From a checkpoint of a small mixture-of-experts model trained on Wikipedia: 12 layers.
Below are experts of layer 7 (counted from 0) of a mixture-of-experts language model. Rows are named router (the router's row for the expert), down (a neuron's output weights, with its number) and show model dimensions 128-255. Each number is 500 + 40 x the weight over its row's rms, rounded and kept within 0 to 999. Numbers have three digits each.
Before each expert's rows: a language model's description of what the expert responds to. This comes from a sample of Wikipedia text that the model never trained on.

# expert 10
Description: Syllable pieces inside personal and place names, often South Asian or Slavic, e.g. la in Ashalata, Balakirev, Abdulaziz.
router:563481477494518512471536467503512599469525502546453483519541509509450484483483525499503431462548469539399516479488501562438526429524532555596576467467568571495513503589454533541467429426556524448490461533506549404553506497457502459498540479558535433568466499505501454465547433512458497452525627458424530530456476497456454517488565466540517505549522524522533449540531469485545483500572
down4:474447501534532518471470463458531474469476526532498505500566523553496436565546367489494508452493500560553493567528492581429485517461495461471508477561532470503487467534485545512516453497440496404543471508543458448444466491492558533560525589477508554540440544505501521497497515455522487550594531562462541459571489545581501444520563466515556494475601466449479479480528495512534509494482
down5:491469547460574515494453530483487557483511494463463480487450567552501534508547489432424498529545572499503537504456463552505506473536463463523535436445549510500505520559523459535622528464546455422507563456467498514494531492488542471429538495460527473528403544534494499535450543544525547510536513508554525471479543465512502497540524445486442483409488496436519516437522448553455471508508
down6:555532536424493559461511511542490476474557591511505450534497516476421463566477491525471536449504572502575511465496544437448534457510449526538448466512460511444481503509564484525518485492458548504531486512521494487495548446465467477481525522534428513516525501576510504485434570452473505527473419593544449543471601507472483466493510479566502554528572502480463485491552540421591512562529
down7:549507528547554534526480481448526466520486586494512472579490459529530561477470465572536516537482447532408485412462547479489494471402530511565582460462526544521554507475451500612439499466519488485499458475483445467416481484563577460525402423489467515575521495471456466511543491522487572527438513521478550463477512526524519471493518440495523509442493494517442466527558441481495488524532
down8:526429535434478550555480554482494479553521485495498511507571506463515541515499492474502537545432468531458489430530534473466493519480481521519489514486589452566443499499551506491476461533481479515485489466465524493524496462443535548572438579512471541503528495540438522481492504546474493475447515520536450512503451480531508519519485549522479576544572549508408517531454436392528511539488
down9:490478481494454512462502479452533507509478539545402494501448463520491505504538490465512495472471474535511531504467529514438498462502464623507525466560461586392541473385514511471510491507463468543501549538471529511520525481509475502486513494495561476448503542526488528500522510463522475451528566446563573503450503492480456494570474510539473481486519493475494459484502528504474526482482
down10:502477446504483469541546602508453507431468494482491502539573490525482466433592535505525510504523523517520545507490442544477523517439565416465514520549549497506504504485580507513471499535517571579459509419488496472505474537451485439443478512511406511539503455474444492429495501466489536497512463574471501476496453494455489529462494508471409477560518441548479546464529562516486507464437
down11:515558566447490501480525536532496477527580557526464428601501491477511464455560468537501490519512529448495404522526504499513463483550507504472474493554455507533487469536504562476471540444594558518463498484464451431498508448481461537567531456563446466491540513500493539547521541496548445516527475498481431451565513476518491481498569512459498506547448527544452444458498504467503480496503
down12:522466490412517578486527575457477489479552561457530504476527461491507549477455465477493474581513520504544509440479520547493568553534533457472478468473469511447507451512480529495495447486405522505545549526582531533456497525456523421495480491447509513480489419433536502490389533458496497488473494457603427545496465497557528505470494562538494476492551522474524546452461480513472464440463
down13:494484540490467545496534463394472521383516576523481512505475556486486500480527551494489515565504496516545501442462532483522576479495419459477490540531501470552474543550401520541494499558523491469441467525461532484434518538536501515483475487494496538499472451544443488529563539490446451540455476411498533498498483477534587483477481488523475475431505521505507492465555515487492525555527
down14:534482478515536529599475546523491488485480489541534566510580390538524589468439578524480536438466521451450460531513514465530442479450520523470475467472489480515471453426524463527456532449445447519399501493545532465506532510506486554545567443392522536524505497537454555465471523432468536524491487537517491483528535474509536456507482520519561510457546484450550489473526552481430534537520
down15:475508544491587487542493481511528481538481564471517471498529540454482480494528510494544567444459492468452481533460430497495454557437497457530588464491572451477513543560474472430529600474449561433493576591537486500458451513497490505497468501499546528439475490459460502499530530436414564492547489460502503469490447514487564485538419492445476558562483437454445473508480519583561521537476
down16:508485609407528464537486499550508516504424470502504528534475505498444470475466539515511472442490538492526526526563514489452502524515540480513446422448445417517470515434524477448454514523545450548482497510526564522446526506514439524489524511429504511489524523415427445520488455485543506445520510578541555449514526535450469545540494514525489491523463471534448499514559526480577469571522
down17:424420467523526509470476555432476476505515508513578567508437474499532476471525541450500444477498492519472448538478565505511486567468505396521510442521444457459539536496505555495428522532486535470463464545521498487535419534470528539484446529523633455446568453541496481461539573433457460516508467472490473536466542515494405565573485504527555453512440562538476443468458498424451509497434
down18:528485566414417472494556564489581457461514507577545486553573531492474505460530622478509472574551399510508424497561477463432570514450493438580484440521479393554477519544511551527469528467494465475525480469508497469519568502424481494471502480509544545479479518447498534490537545553470523488550496458483568485538478516546514473504488520446477493498482497467529551510545474593512505507477
down19:461448520531457529558498462488512538514491467514474481506477518520434547513551566499506514560482489446536509515448572530520556548466465548468540501459598507614409557507546462505455488557491504469550477440470420517564534518444456543484479566522539532552492418502498449461504516485508529505447455575451478512556517492506478494493476556451443542513512427525596503520548451558532491523486

# expert 29
Description: Possessive pronouns and possessive s, such as his, their, its, Monty's, plus of, with, for and past-tense -ed endings.
router:602502468528517582438498511549514459531491485543500507461564519542480516452440450514537551509510449512443499494477487571486535484549527529531598474468557525453540555533471565455529503452454531448480466512520543501490505502445454460547526508521498489471504458524468577522497440577499479474534585471452489516447480474518521460479488445559465564460483420521477503522538496487445436548556
down4:438527465483448454548542547501549499461493496499514490468481546484471499476503501490539596520499502531486561499452571514553493509588473496524480464437493457511463528469460412453501413515511468562502498603537573480584458510542467506510438524570436472554552497534488461482475454489521492499485505469522527570463496492458509479443438469508552504435497519470505537459528562574534520556508
down5:458478487483446548486495565497500525521463466502529472486532493465494545471549490579526524475542505444542519467495521499397557552534490454524556603463503463497483552518536508558552528417475537443521577497591517467499442455457502496509481504504461517511437536464519472483489546414501550489510479474520534539474509497390478560506510544546509481509481491559506519566490497485460410416461
down6:559404543462484419393486495566494560517603476480482546493488518498505456521588601479545513521466506445516539492486449538516446531430480499485513520499452527535480516566476602436488469554510525467443431539468538478564553580458536467528506467484485510519517497471544466465430479567476530541490470534526545498580473487560490511485465544477511478558442453486527484486460499469487505473536
down7:500478493568480436511505495480474518538418595467484514540482486565459488524462454475494494563490513535513517507477465455516492492471546483489502473540416558507549521524482515472486477501506607545544419521628567479470503504492523483490466485485511464445556528484500501501472531516580536493459404446498558526485552439444502509518517520511483496475483526505507423503506473541478450505400
down8:527480437462477483464540517493554483577525471475536450478490581528520502529418493566561509575493518511557474483523564517439488447503519572501523469514500567413444482550491535509528517523570520474524484477535429573551518482527435505528495519488467461534491476491524495499444510554379443518506546507440540522488519510476441429406564515449474455454453476511537557480610558531437566560548
down9:562486495576566472535488483511484507516532577467533483488532434577557462487503456457508528450467556592518525560512520500494544517500486490478450519441526573587467512539510474451513537424532468544425432538535528507485476525419560520519510541581497531475447485539435550559518470395427512562520503513487541510539496464501529438480453570496509509542512493491451550505553459467492500553594
down10:506415573493492577450509569497425474499503538488487488490464518546447484459378523481546516470459491423532521457492500592463464495484445452467543527545561560555511470536505572486467461589545485524544571497594488480485549467460556448537534453516494498475513464564515528536538525520513525542464484504509500444509530503538543553527470449452525551459514487535451561584581488596493476419518
down11:586491482522485489513430436474559508488504538551480539474519507476461462405449501502553451469504465529485475458449521454521531542507475501474422516501562540411518540514460509509543567513538473492491503467498503534504422513470521483533484493483470593539509495482487588524525481521558503485466526516522522474516493487497509496522510526444590495534460548501502571508503553500572530511495
down12:489414473514494551536453508431487522464507491508472541537489500541542502455465562490450540507529517468462547466511498533549520494491533559484452499523463452498478455508517531447465485514557481512553555497516522484549499483536516507464541499500495604447456508470462521494530525503489468439436477502497575533469458441412558500409521485461540511433448519458472517446465527499489541559478
down13:472576447437496495438531537476481502494538480527480542446557549501552470567507464544502410458483554492540505570405476503482444493622451611522401503528454509474480492478479432528487458476494542510531461532418508519481452528540483521515529551465476510424582501447539508454447561571473472460513521494492494501448473522549540489503516537531465468505523433463549483419542514544555489513521
down14:423499541494486479445508473532483519511515549450463473460510530459507541488532474498432574522545499557573549421529521489435446519446548553450433493455484509465577470491535569531459446529501516449541466410570489508550507490541549439406511510443497464474488515533456486513476484510567485480520544468448429533557512467486488542518494489516491465486461473528481448514479487427529467605535
down15:489444492463536501517527559445506474501522563504443562515523614509507499532533453494468444490516496516417479547453509501515414432457567492484481465510486543485472443530499448518506512456433543575473538539557514395465467474450470469532553466494505485462520543517489459481442524523500576456491548518541459518548523527540553461477521533456543490491426549504483499482558462469505456498488
down16:551501481471493504555522533493493490539513555490494571409500433605511490570536539480466439514496465539452479473455515430567531530492530462471433514557510515449469538513469461467534520484454542494437483510494445529492483531510545460545528529419459481492514531486486524596583537440443546464381499514531400513474501450471454515495460472461498502491468472480522463422493506484457479543516
down17:453589551456526492408482509507528456549417514496576497476565527470496505520568472566522531523418481442454532508527506492524506454507471508503494503467512514598469478462490435553512479503469450446469529468555550478472540542478494442527547601493493505466506521467468505453523530499495485466415457491479426504530532462500440513476551479530550441436589512552495511491553534524502561529503
down18:501469507534442441471489463535501465468476550446591495525522550541538491454527493551445517559438497499492495489516477468458447516483513422559529480501504512515494538542436458479480499455533516578470503462458526511516500440496497559518550430510522572442570514463492580455484506566483556434510541519480485473473531491498452511454538448515506478477539475494481471478562514460490544474478
down19:477456585519401498457495504457534526486453464507496490511426496530500518497485535514538533421504501419475526464513495583499575567448470494482476508574449510473511482509572518482476495515497527523497526521521568566571416511457469495496439500441495494542486553555586504501500464521434508462495491511487448453487463455548554471544501502511502481505468537462551516537516515494494572584460

# expert 20
Description: Articles and modifiers like the, a, new, other, various, plus adjective suffixes completing words, such as -ent, -al, -ative.
router:545474438508521585460480484491445401527471458528514489465558501446494531430469506553456505484529493551417537441470498505473527412521564538520519487504552511479567520502473550448500544481447532517461465584471563499513527517527517500472502482534536529479462448498476568522472418554459511510553544446453455565452523482476488473563559518512482477441446407544491512564551505410478472518562
down0:373524448408543547507458536495505469506570494488552495417423457511507516523482501507549462510519524513528484453481486502567494587501565466484478471507498478576485437530500540566612505506460476549522553576463576486547549500521473502520529487491468523502458526553493518496484459541474472553460516482506473488538518514522486534480519481449438512534444534483463500505491543510561485530469
down1:448528515482499492484481453481469517504471457498489420523537515544460596444508543630492520490490447375390481531528464543530471499493502527467518566516520449517602467481519492519539579517474484516475559509516521481585475498449503505520476470540494533531512557507541504509466459471494501572453506461561506466529478533479518439530532431481525452554538453511459476531517426495547486566463
down2:463475496516514511434517407527455475463487511462506586482481535495501482484551544490519434481518543548450516522471440468565471515485550543445521426497502508543505463413569549461561454500469443478474577482522586515527470466488486500542481489531473471517558573510515512455491518509487512548421501496536514470503511528485471455544550487510483562465496504546510541547489509473393452513502
down3:407457506524415495531513438498464458518462452486506480530545477468502511566435462455530470519468541486496424471532500477515524528524457538551467446469512571482499471413449509551487499516467555453541489470493601447565494452549520531604592514477455547458512508489440543489513471523547538478533441469510475427571466494503486541489455447433473523499602549494567489523510505559567458538503
down4:508604531540531471556435575490490442509550537464470518419486537526502576503423497491494441481454556507535547551448500471435536507621469470528421415472521516471538488478435499488537521525488508457577467507586524505446539454532543485506530479543468529455468512495402545561513517467516573504507511503548491499457519507467490497500445455507535521503547542442454462537527483515445472537482
down5:511519459487595486557569508550489499536501606492486452492438512407524535479516523543510497358567503521506467542520478506499447485513526479436476476520529490503466495512570480487520475448545503394559560474458542504477546504507558494474574548508505566498452566482512508498455555477455481504448530516512470470479566459520471458520511461498445526460484502502517488490480507538453516428552
down6:579501484528434475488466469478553511521496590494453505433480471417485504428552412560499524546486551471533536563458587556435538560496530525585487599516469447474483483514494476499525507514523408476542532485476517407460527565540449476491568478470474503498476519428432483471469510460463477470494491553572491464481520510440508480556522530426512469515471500485483531490475604430479481533490
down7:521505464584576416500478507461524417566506551437447564572479463457534477501475498483456516460452524496525509482456494506524475498536526522482487543528478448571512469522443446486500438528466573519437529464559527504568503502577420493476476460519530477429472520501499486455416523503531549563465510435547522505529555540496536494460405520499410497424536527508473555486474536469456426484555
down8:441408501462520478534542543490478514612434532461423558473488480543474465505453548467459500486525496495581422549537548488511432510559465416481442525523467498532459474476527544546534487470528508521503501482437518488504483559448464559563499436495453437512471460512541455489532527458498514503522519561503461409532490511468514535491451501429526507481569454490577594518536531578555447436472
down9:503355464544459420571506487494506497425496502542489478479516539528527469514505506472539480507568447506489493470492478495535510488450476431514508510492534454501542536526507426520505500509533517527525450521506475502547460544492589522566554506487539512506592523512568585526504543553468436518477546520505512473465498523446525462543431520477484554498472445449529549531498550413465531553520
down10:534441574499577536456477520497536544449510524509453518515463533359563526447542523481572467509516498429469466538578469521494492472469389567531435477513413540519474537481501447515470481481516471418552500554552529555511534481537483505549490518439509442493488563525506489479505517509519489543476498527464462538552488492504485532522483420462477546506528536466418501421435521486546522529497
down11:441531541541506494509526530484472531479451487524484563495431544506500449483487527442564495537453430502489457517494476455529503570483515528420494474454546517446516486477474528492570558565503508507450446509469425582501511531534530550475477544448485512444484435497525495553551491438462442469519512451499537515516502443529515474501489511549517469376495441458464429551490475528516520463514
down12:515498537398479442484482504484463466475497519510520449505457496521514520504463508545532519496497524500448543524448490477495467556512540499489478512441528497507442504477545537451447478549486490550528537500531452499492438559524552519519498561503509496563595423515514512489442458510551512487462553557570575542504459598448572486485504458504504509499512531525475456483486489475442457513479
down13:425463496518437506507518543522453483561555523460483542479527473509544480407508539552528530532519534475531467508480507484474504446513518547483543484472515520451445541484562436522565519468477577521458464525535485547489507484485465514479569413497369484539462555471471516549497471542485476586442545528478510524450545536515453494490466518434451446481529523558526564494530469479491521531483
down14:469488509467489468521488503512481480493497585519518563415454560486516516544506554485488495530549450488446497479441501465478471500441460483424457509510503501568478511512507496516482423512502515500474568564493481414537457455423459525500542541497449453485560563480418436500504520520525503466574454518491468537481486475488518554489398544561541508541521592508582472544542529509553463457486
down15:509502510548553525481443525582505491518492514462566436517467499510494457534479514572516547424489489514489542514499459549455486476465455511450473493503505499563527534518536483509507530453453462499505465535417443589439503426490473541378529524491415477523485460545481483506513523490521494512581542491497464421464543496599466508529475562538437553491442441511502486465515467451507560583523

# expert 5
Description: Final or inner letters of non-English personal names in sports tables and lists, such as Ra-u-x, Tecă-u, Ló-pe-z.
router:538422445497562523459450427477454502514458448516428525473490527514447583471460557473545532479563434537460577484471519562528525430545448521539563464525575560447489548509496527520547572480536426460453456531475523444638478408477550434547539523504572453492529482479532532511487531493511455437517552479527502529469445457475485485488590484542483543503492491483521516472501465503546477499546
down4:439486510488476518490492448512390560583525522377514514470553544459471447472429494449563521526477531564547507536523549482542521544468515498434510502508411568437450498471480489453521445521476468490509449492493501536509461488607594511494535521548513494524490487484473544478442558477531540494544484513514512490411566496540527504520525560553482454555482529483461503512516551534545507519455
down5:512534461559507514446491513535520428442508523473508606454494549498499485506511554487403540470506429490486477572463549497473436499484535469557511445533533496522556474482462431502415559493555475455532461495466540526468490486535496474535510546540455453488512492461479476466467466507475485476605568648525544534541537484498530515585503435470453471496491572457519523502549537475452500456483
down6:498509460519468547498525524509560465555478429491552469547566515481473535573551522561536533538472531484495558532460455472557452476522476494581440501502520438500433472531481460485493495482544570524515514508570541430586487491500411515507483462528478484469487536536471449510449482566582508563494470472477484568523503493483498490447532517549495509584509533530451544509485487500471440529579
down7:619506463523451523509539569445502448496466595481542556490383568531530547402535531445498507546537503521470504462515536486480508538454527516444457426447517486442464556483521497463539470508489460480518556503515507521544478545481481492535487538507438553507464524477527487512541519499499489544538436508450480475529598485542569514493545481529478548534509572492474542527478433419526498477514
down8:479536527529429497440476441472439508594490581501524519503501532576546427544526495528469542458487496513526522496492469462511522507498475451485463468472498525514594504459466476593549602465513525492476482481552454448504491509528446493532472460491461555452542582470468510492518485486492513466429577551441525468556531538458524515520505459524541475571462488474506493534545518558584557503446
down9:485472514507516505487489546498482523614574552519526584513514477498455489551519459491521444464520568479522437532441519478421532505517479489497522498524520578531512478412553525490475502502492541501458399507510415470620512559453532504497480495527536479495521509481493385468523452456496488511408563573485479507490480525484475522561487548503495538538484486493444509544434448493484464412453
down10:479530494500541424539449538442466524462459485493574514518433512489499406512527503515555497477500522427520434495503529455536568514487512465469474503453442526594524467487504563418538505529528512519488520511451482518540576492442556446573519528517513484537530447503578494422420493465501442454449552549443427563504488424460470465536509446549472540400520560426451506466455508488491489507480
down11:530524581505513513520530502424447535500495510481429513494473567495507438472544532488497561496502478482527468640476438466512495456518498486510473497485484447486538520541572513546549449474503526514503468506532516526397496561550473494562580535577415527489480528469493470519508460556508495474483514512495476496448520530558417479440514565465450453565431517553552529468431533434503486513485
down12:476569519592515467513484441597526499501447409490464503487488528489480464569530539546558567503468453517491485504539429487464516520514543438491556511446499475569508521527538494517448532579535474487535539496527499450573482465484503506502446446544466518538581518527496420527435460542443488496525420570459418454484475528464435497607520517487544449564557505454448537502559447513466473506487
down13:462516484498511516494469472500538539465519547447440458558438437429477493501519471490519474467465456466547470573571527539442531517529530492521540544557521414552525561521498562589591525500482493577505503493485486460496508573512484477479392513513434504509537453496435585537524492572527481467576447443527589542468536498511523516415503463486540496514474492504460592556459452519480472429435
down14:509525513479527503556512543464525493480531531484519502468479524553490462551509466521506491499504443501490489484522556436433495529474540524533436550549539437470520530467584496470407454566460518505467529481448462423495474538411459514497536485463406532545582524467486461531514486513507488458562435531587521500481392473572517509453515521502505505521540589450460464469529521560500518497503
down15:491488566520504472481486500510497486478470470507519489587498450462558573469490524516486469510470558496524470437503483562528513503544475548484512511506459519438500567510514463534571487454424498524491541509469485497452502507532476494530548431449460620504443557572437486566526398459530502423483475565445548486514513527462526562570464474474470430483510458513469470455483520443500442503498
down16:498486441570566521533541558545521490511447528500522454434481479499479465540474522446542471516466476466480395471555507530444532461490506510470448539502453567481554425473465487465540465587556504489534552445484478497538587494456464516428458509516452503438522505529513420477537424481506510526527463421473489501480515567499517448598557496541489555469450540589468498497510412563502542436445
down17:519468545431578530520550527524460494473490468461514508550507459383500541572451528540527520525424494513502449518468576517456485471522531513464538514496536511488466419401477495476503525526545507446462539556442503543602505552580593515450512544492476545525498482454523510515502477540488458441494599473435523441447476548503461494441518526504441500475531457534493513500528482539516538493395
down18:507481473560484506528471517470506529438506616562534460529534485497520526517446454535544520466513521486590556471494500482494479446455494491504493533447498483491399477470470481483515531588486485480524476486530462525467512554512481514514469485418533487455487452427538529443488494511533515506449525489513514522527543438477449516500509517547596531447528568494550469479463411478485484470477
down19:526508475433513441455551541505524520577529482383418412518494550438551460487465548489533515522511509561517419536517480531479515493471473476529548520430578529480460522498476500554484468492529533475460503466470474537454444545496558522436467439526441483495547476523482432474464531489461516530547488509580514560483508467499554486475476492469498537499567540466494533463540530516449439523440

# expert 3
Description: Middle-of-word pieces in longer words and common verbs or function words like the, from, due, moved, as in prota-g-onist, co-f-ounder.
router:531475413512493565458413462526503472575464466488477460493528522474430401462472503498517551490481478449484557450511419567509524508519509568514548529503524526450534541503451499444501504472412549430468507499473525517462477510484495539488530497466509455481457466464534566518496404552487449470512473450516530477494482453481429416500571461479543513483456471528469476492549484500491534571549
down4:466469523518508502447525513580418500521491573408470529421495464591496526500517474468496449520436493479456487570502474497551526493457452557444538544499491521513545541442485559547478478511518463574480499519506521510459514533464493448529515528526454446500475438493477517460492488542581535525454465536515477517493515511530499548535535486457518486481495520558539472444503520468471451432520
down5:490529540478477463479424553509457524456516552513570451476470432472531502476524500499534489445531436551476499492496431452455533541442488551525556505478535537450548397470541510504522492484494546489474489442453544540410571414506526476509600473458485510392496518510491481549532491507421467573464596474562527470419422483542510496591513486541536539492541500527506579504502575507534478516571
down6:497481475527451452481526470479446471483487540498525551508471477482506480577463484474574478481456500421563500526567505519532535527540547476524548511408488549514450487508525510499492553576478482520551482503451547541488477485454541454495458539507491453476476505484484421433466458578482496485486503531505467511561451554511492495451561503429518533553520462492488538580521477521474465500544
down7:431453458459562491531463482516529513470588558464445564460498575467505535423471540528495487470541544427465569537472520475546452595479495508416458511476569565453499471542494452498514463527533457510468481439539514472502540467492512526515488526446508470528464459482518460483459408432517491440508510556553425536491475463474461494512508468456470486603507532506529499480480544536443500462445
down8:529416472542553483460466510495523438566498496552460552515484492497515546473525489517515554531538456431424512454463546500530416526486513510539490430520536452535461546482490480463527503478492491438449433488534517460427522527448627503484466540505500459535490504485540572500520487559486536526494483525519460532576515529510514450554522564450490509559496545508494528553526422464378396498526
down9:496514569527538454508520591506536433557496529490430497506526517511430440523482564486510584447484448459425546516473467532514497436485486473546478485545501506422529531498553508496495519529542524405543483502499572557495444452470486539472491528494437557474462576398549525500497506496560532512491481505441496513520502504511475532483456498442488461454516482515468473506503457598483604508469
down10:547511454541504449596548466424468519512470452508497515512502520509484482521472524498439462496473538547570512443474537548545553404461477493494530491501538511527482480482502409515543527461550489452497548447548514590465539476524537462535520496515523541450485500562487479582445537430522513500561575413484455522474498473559507467520431497517505510576445432472519501539470479549444594551500
down11:509543497438561495555539532516510543477448493434538554476523504485528546497505512491534488566543542491479522558560581544471474504461499499491460488481462513532593430452526500480522524500541523470544446571564490511505491503521508442397558513479527533557499464561501584450497455592495546474469513506542434483511503567537424512543504555512516397467548478480452468581515513500523547491491
down12:536446446411524419518470575516471574553548538454485440484477483544477519601571473479500506501502507459456557529519475488518350425514458461493527448541444476522471533534485477516484442484513438437418481503529495459467488520517430532513535537522508551417595460539524489556482514472480539500494467491473551480563476544542521482482459428502486488496517518505499508470509474442563462498533
down13:576504492461507483493534532497476485475491563573544537521440515499554499492480539422545472435517495546457453502543456487501477473583516536508436533551474437489531501529518507505571597491538418529562516535578455480461576442446446435540542447502506524489525489475535552505539500467514493527543467428538526524443520539458400485559511460517476443519523483514464485516499436570525512491556
down14:513541435451528565529509548455439425536489481454518508484481500476452604455521468473433560460503516475457527499529504503426400411477511521461477524547501464495515493436532475493508511468503571560547606557548528510427530501542483548531486492463548478515526504524434563531470489490524478573539484485519522412510548513488442537466522498533507527504506507489450532502504576496540490470533
down15:489526447552537440463498504526499456481510550526476495533477529496461517585558504511540442493533506436518560419471513491508465466431481497449452463514556535499526449455517490439534492545424449511481574455499524447481452508484495498500449483471602551511505515636478513554558513515523486528424484447466381504445517520496485523532521513514481512575511534532479512528548532480425537456579
down16:552520521461487505473525505504472550554500528446506531426492448468452593487397410431570550472545457525506442426472504489443445509405488552524525549492507499450587485516457424542520509538480504544564551444514517466519486486539501538491462434434539492478501466494524500437540611575439528517525507485488469462498494451519510480471434467468453479521503460542436454532579470512576600572423
down17:515499482483565554464491485528466521479489502498542508514469472576518513554515537510508478542487516526474480511456507475512498554574504454529584467537531483509480525448430563505455515485447543495480556459531532513504542431468439525452500448532477481449475470511428443436502477445591505451462476560527490459521526477476455515518506484502450483507463482506539557528475462553464463474512
down18:435448478524498460533412526555568466515515430485398470520532464534421429521519569448476484499575487469521466535493461490536569490492540503570446514539487521574433545476555467443559528468572532485581493513465495471510563445443523542503418519577448489530509478565449524517494507487472484509457470483444513572528483460563581511554517505505542594458561546492525520498461457508465489530395
down19:516555474525466538532505462494491456491521466496555509561523546468492480459536522471445477522490518539501533541519508472468448529583473485461462485520444540604428542496488509442470503567491538524464437544566429417555485551491525527552516505517554503511493461467522522504412535495465624507491535471478545463522441539481577458543484399539498519477540540444464546499501429562552468437501

# expert 4
Description: Short consonant-vowel word pieces starting or inside words, e.g. mo in almost, ha in behavior, ma in diplomatic.
router:500444480599475603512470473502472492446503473573453509538509572436461494485405363477513472480555524524480565432528489496433520463470455554569495520463458499454505513508425539491464526406484482496472475511430577436506508435420526472479534473502571510533492506501524520507514502505454494467520594449481544557438470452484471520452565416546544479526557515493507536553489543493514370458516
down4:517477477537488506480576455517535459523557557510492571484540504522503436559548463468511482475556449463513494512461476492559519517480493581480498441482481511470477461490494472469449494484456545566541449551529452462463457560484536501508525513586523578502464561496499505520517477499508573515440479500431480538488493514419515462553446475554549516468479394420486469416495471432435508514554
down5:433447425445396483468441517447480478497596494464448494534476456530470495470587504536509533443479526566542599552500505523532548559553469488519554511501488537451468464583488547452498604446523524447578501472471498474479539486523466521448407489521529540567524538508467505533490544499487470501499508488499504515495490519457466464472491450509478485451438506431526527491570488569489511470418
down6:441508518552490477532474463477510504532516531460455443489481495541481512451510625437494477502434517582558476508483523458467578467529480502483570449528451450463495463551530452502494515467518485451459470567523424530510471478542434484482494441527517419446536552508458465485507486465471495399569442445451523486449480474549448480522533565505492543536565501527453473439524392552404432486496
down7:533563466525526478545459464391539560432448516472555476532439475491459482535479559552431534521540568522459490552426499421513491494467499563490462485505468559492502467485508526489484499514505577499444497458470480536481512456509502523528571466578503454516539500500452539557438493485496471466437428469474485509556519579550446528537518529451498487488425476473557519533579457563532497503398
down8:545489520569457559558452502449473486502494517484468480558513547557500478496542502442575569547586482517514573509475481510499486468475482456495546479511431451439533481478423501531502498447512457517546475475490532482503554539519567428499460521455430487466573517491436463476389505464496532439457538555569511430464522534489446528575484551507544493517466511501483509513517557474465544453571
down9:426511536481562515461451496504502578556463456499472468519540465498442485488562591503482484452477448516550534521482508408490474493538552567524494482520419497443483434523484437527527415552528487490485559509454557525450499423564522516521425448522517534455515452539543536535519481435502496535443485481516481466511566503549516460549513550434489522460513393462502488524496470457526451505544
down10:483444471503500456529468499481548447518520456510570408383491429476466479514503553529444439536478531475528540523555500579518575464558461552514547525475515506484513473533494430524459457478486555539547537514415483461560439584474432510523581441496476487490478557491582482571476500505517525441451537534525435459501501474442525520505503517567459486517474485518415458501515498484479456499484
down11:483609515441515485573557533444440512496525569477452535449547476438456539495483504511528553469502412512412459489524476438475519481536502426562497464494497427514468541459491506566424526472549489505580545479461495560463485515481449505525549493469590500484469513458529512484561560529499481473548491523446547494544487431572486499504498577524496499522533464494516481495491545528499541505531
down12:472471513505458478504511563470513498538477500495516514578537472500474510514467530527497464548505473518551568575547514447483419421528508507570465493463490497475525495501544500511526525572548527525554459520455578445545526550430448506450563581471510500393518459537502478475522521586477518440453463544561580533513488494494519545468480524480501553445583524506531480481508528522535499402437
down13:456583454521510381526526407520512506411525454491492482457510530479513445472457533562495532517488519470554441439500533537544472501459474532530523449517509520527507482489569481499476554530567498493589451510416458485494514508523496510487581564501477432439516532502535520447498492437507477553416488510509486500422543553404445533465508517416447565527482476467531476470464483524496490435461
down14:616490456499577443452556587386461527475519526524525495393525510491541473495469526496540498463518528495516496485500514479479534546520488482454494487547546561509569469422500535534518460538586472485509506508435509489468573507514476454532499531461524605470436491492449514506523505459570513467500521419380514395472512508520462461436520505563516476501519519529409465510495536569504456551593
down15:531474540634497469501501466512515501481548492551502608456524483543474565499529459546542566526462509484452514473495564499557474498563384549554592451510545457489528523488535439567519519504487421464484611529490495546426492515503519514473400540472483507522443514501502475529508491470462490500482491545465551454453527475491555448473547542407492512461509413561496554570544451521552481448430
down16:500534516539443572497442485514529527489556496471518487479471427570516485490503438519421440517462576494481458440523511468483475487447561487592567488480580501513465518489479512477529475480509501527538604462414533448570500517478506493502539479536460515514525488514550490480548560540481539519410547411561474550461566441471511453495454498408466544517489508548544522432452516497508459497478
down17:489439570564499571456531489480487557426536495562494376424486413491500573533480519386502517486491499554487497489481498484492438463406504451489457509524527594516518482518566507502427499524492504550507487485481520502487502536541486529613493477493484511517525534526532441513531456439504489510476436522428575484538466504532545503481487504502503503586545556568489427514470516522440455487458
down18:515487480518496468525537422474521489487439525443516441566580541509424489613473536534477456565456472495478490511553563410486480520468517456515541545566508553529534493504493555451511472532492549438464494487515505458412474517546514522535540492535493518548563515506534581489529476533475510565482518543555478473512501605462486555488465502462544485498540482498490481508494542444466508574485
down19:469487533560462483480479534552467431519462472501470478519498527505412510487563575524534592477427559496501453529519495485448591544515529514535562523462571507532523507547499521536442495556442484482442514517539558445550487589511559510500556491448498469509480458481479499472457458511520472410429444540508532494516546558499493504516524551560493482431520502502538458520468494466542459541466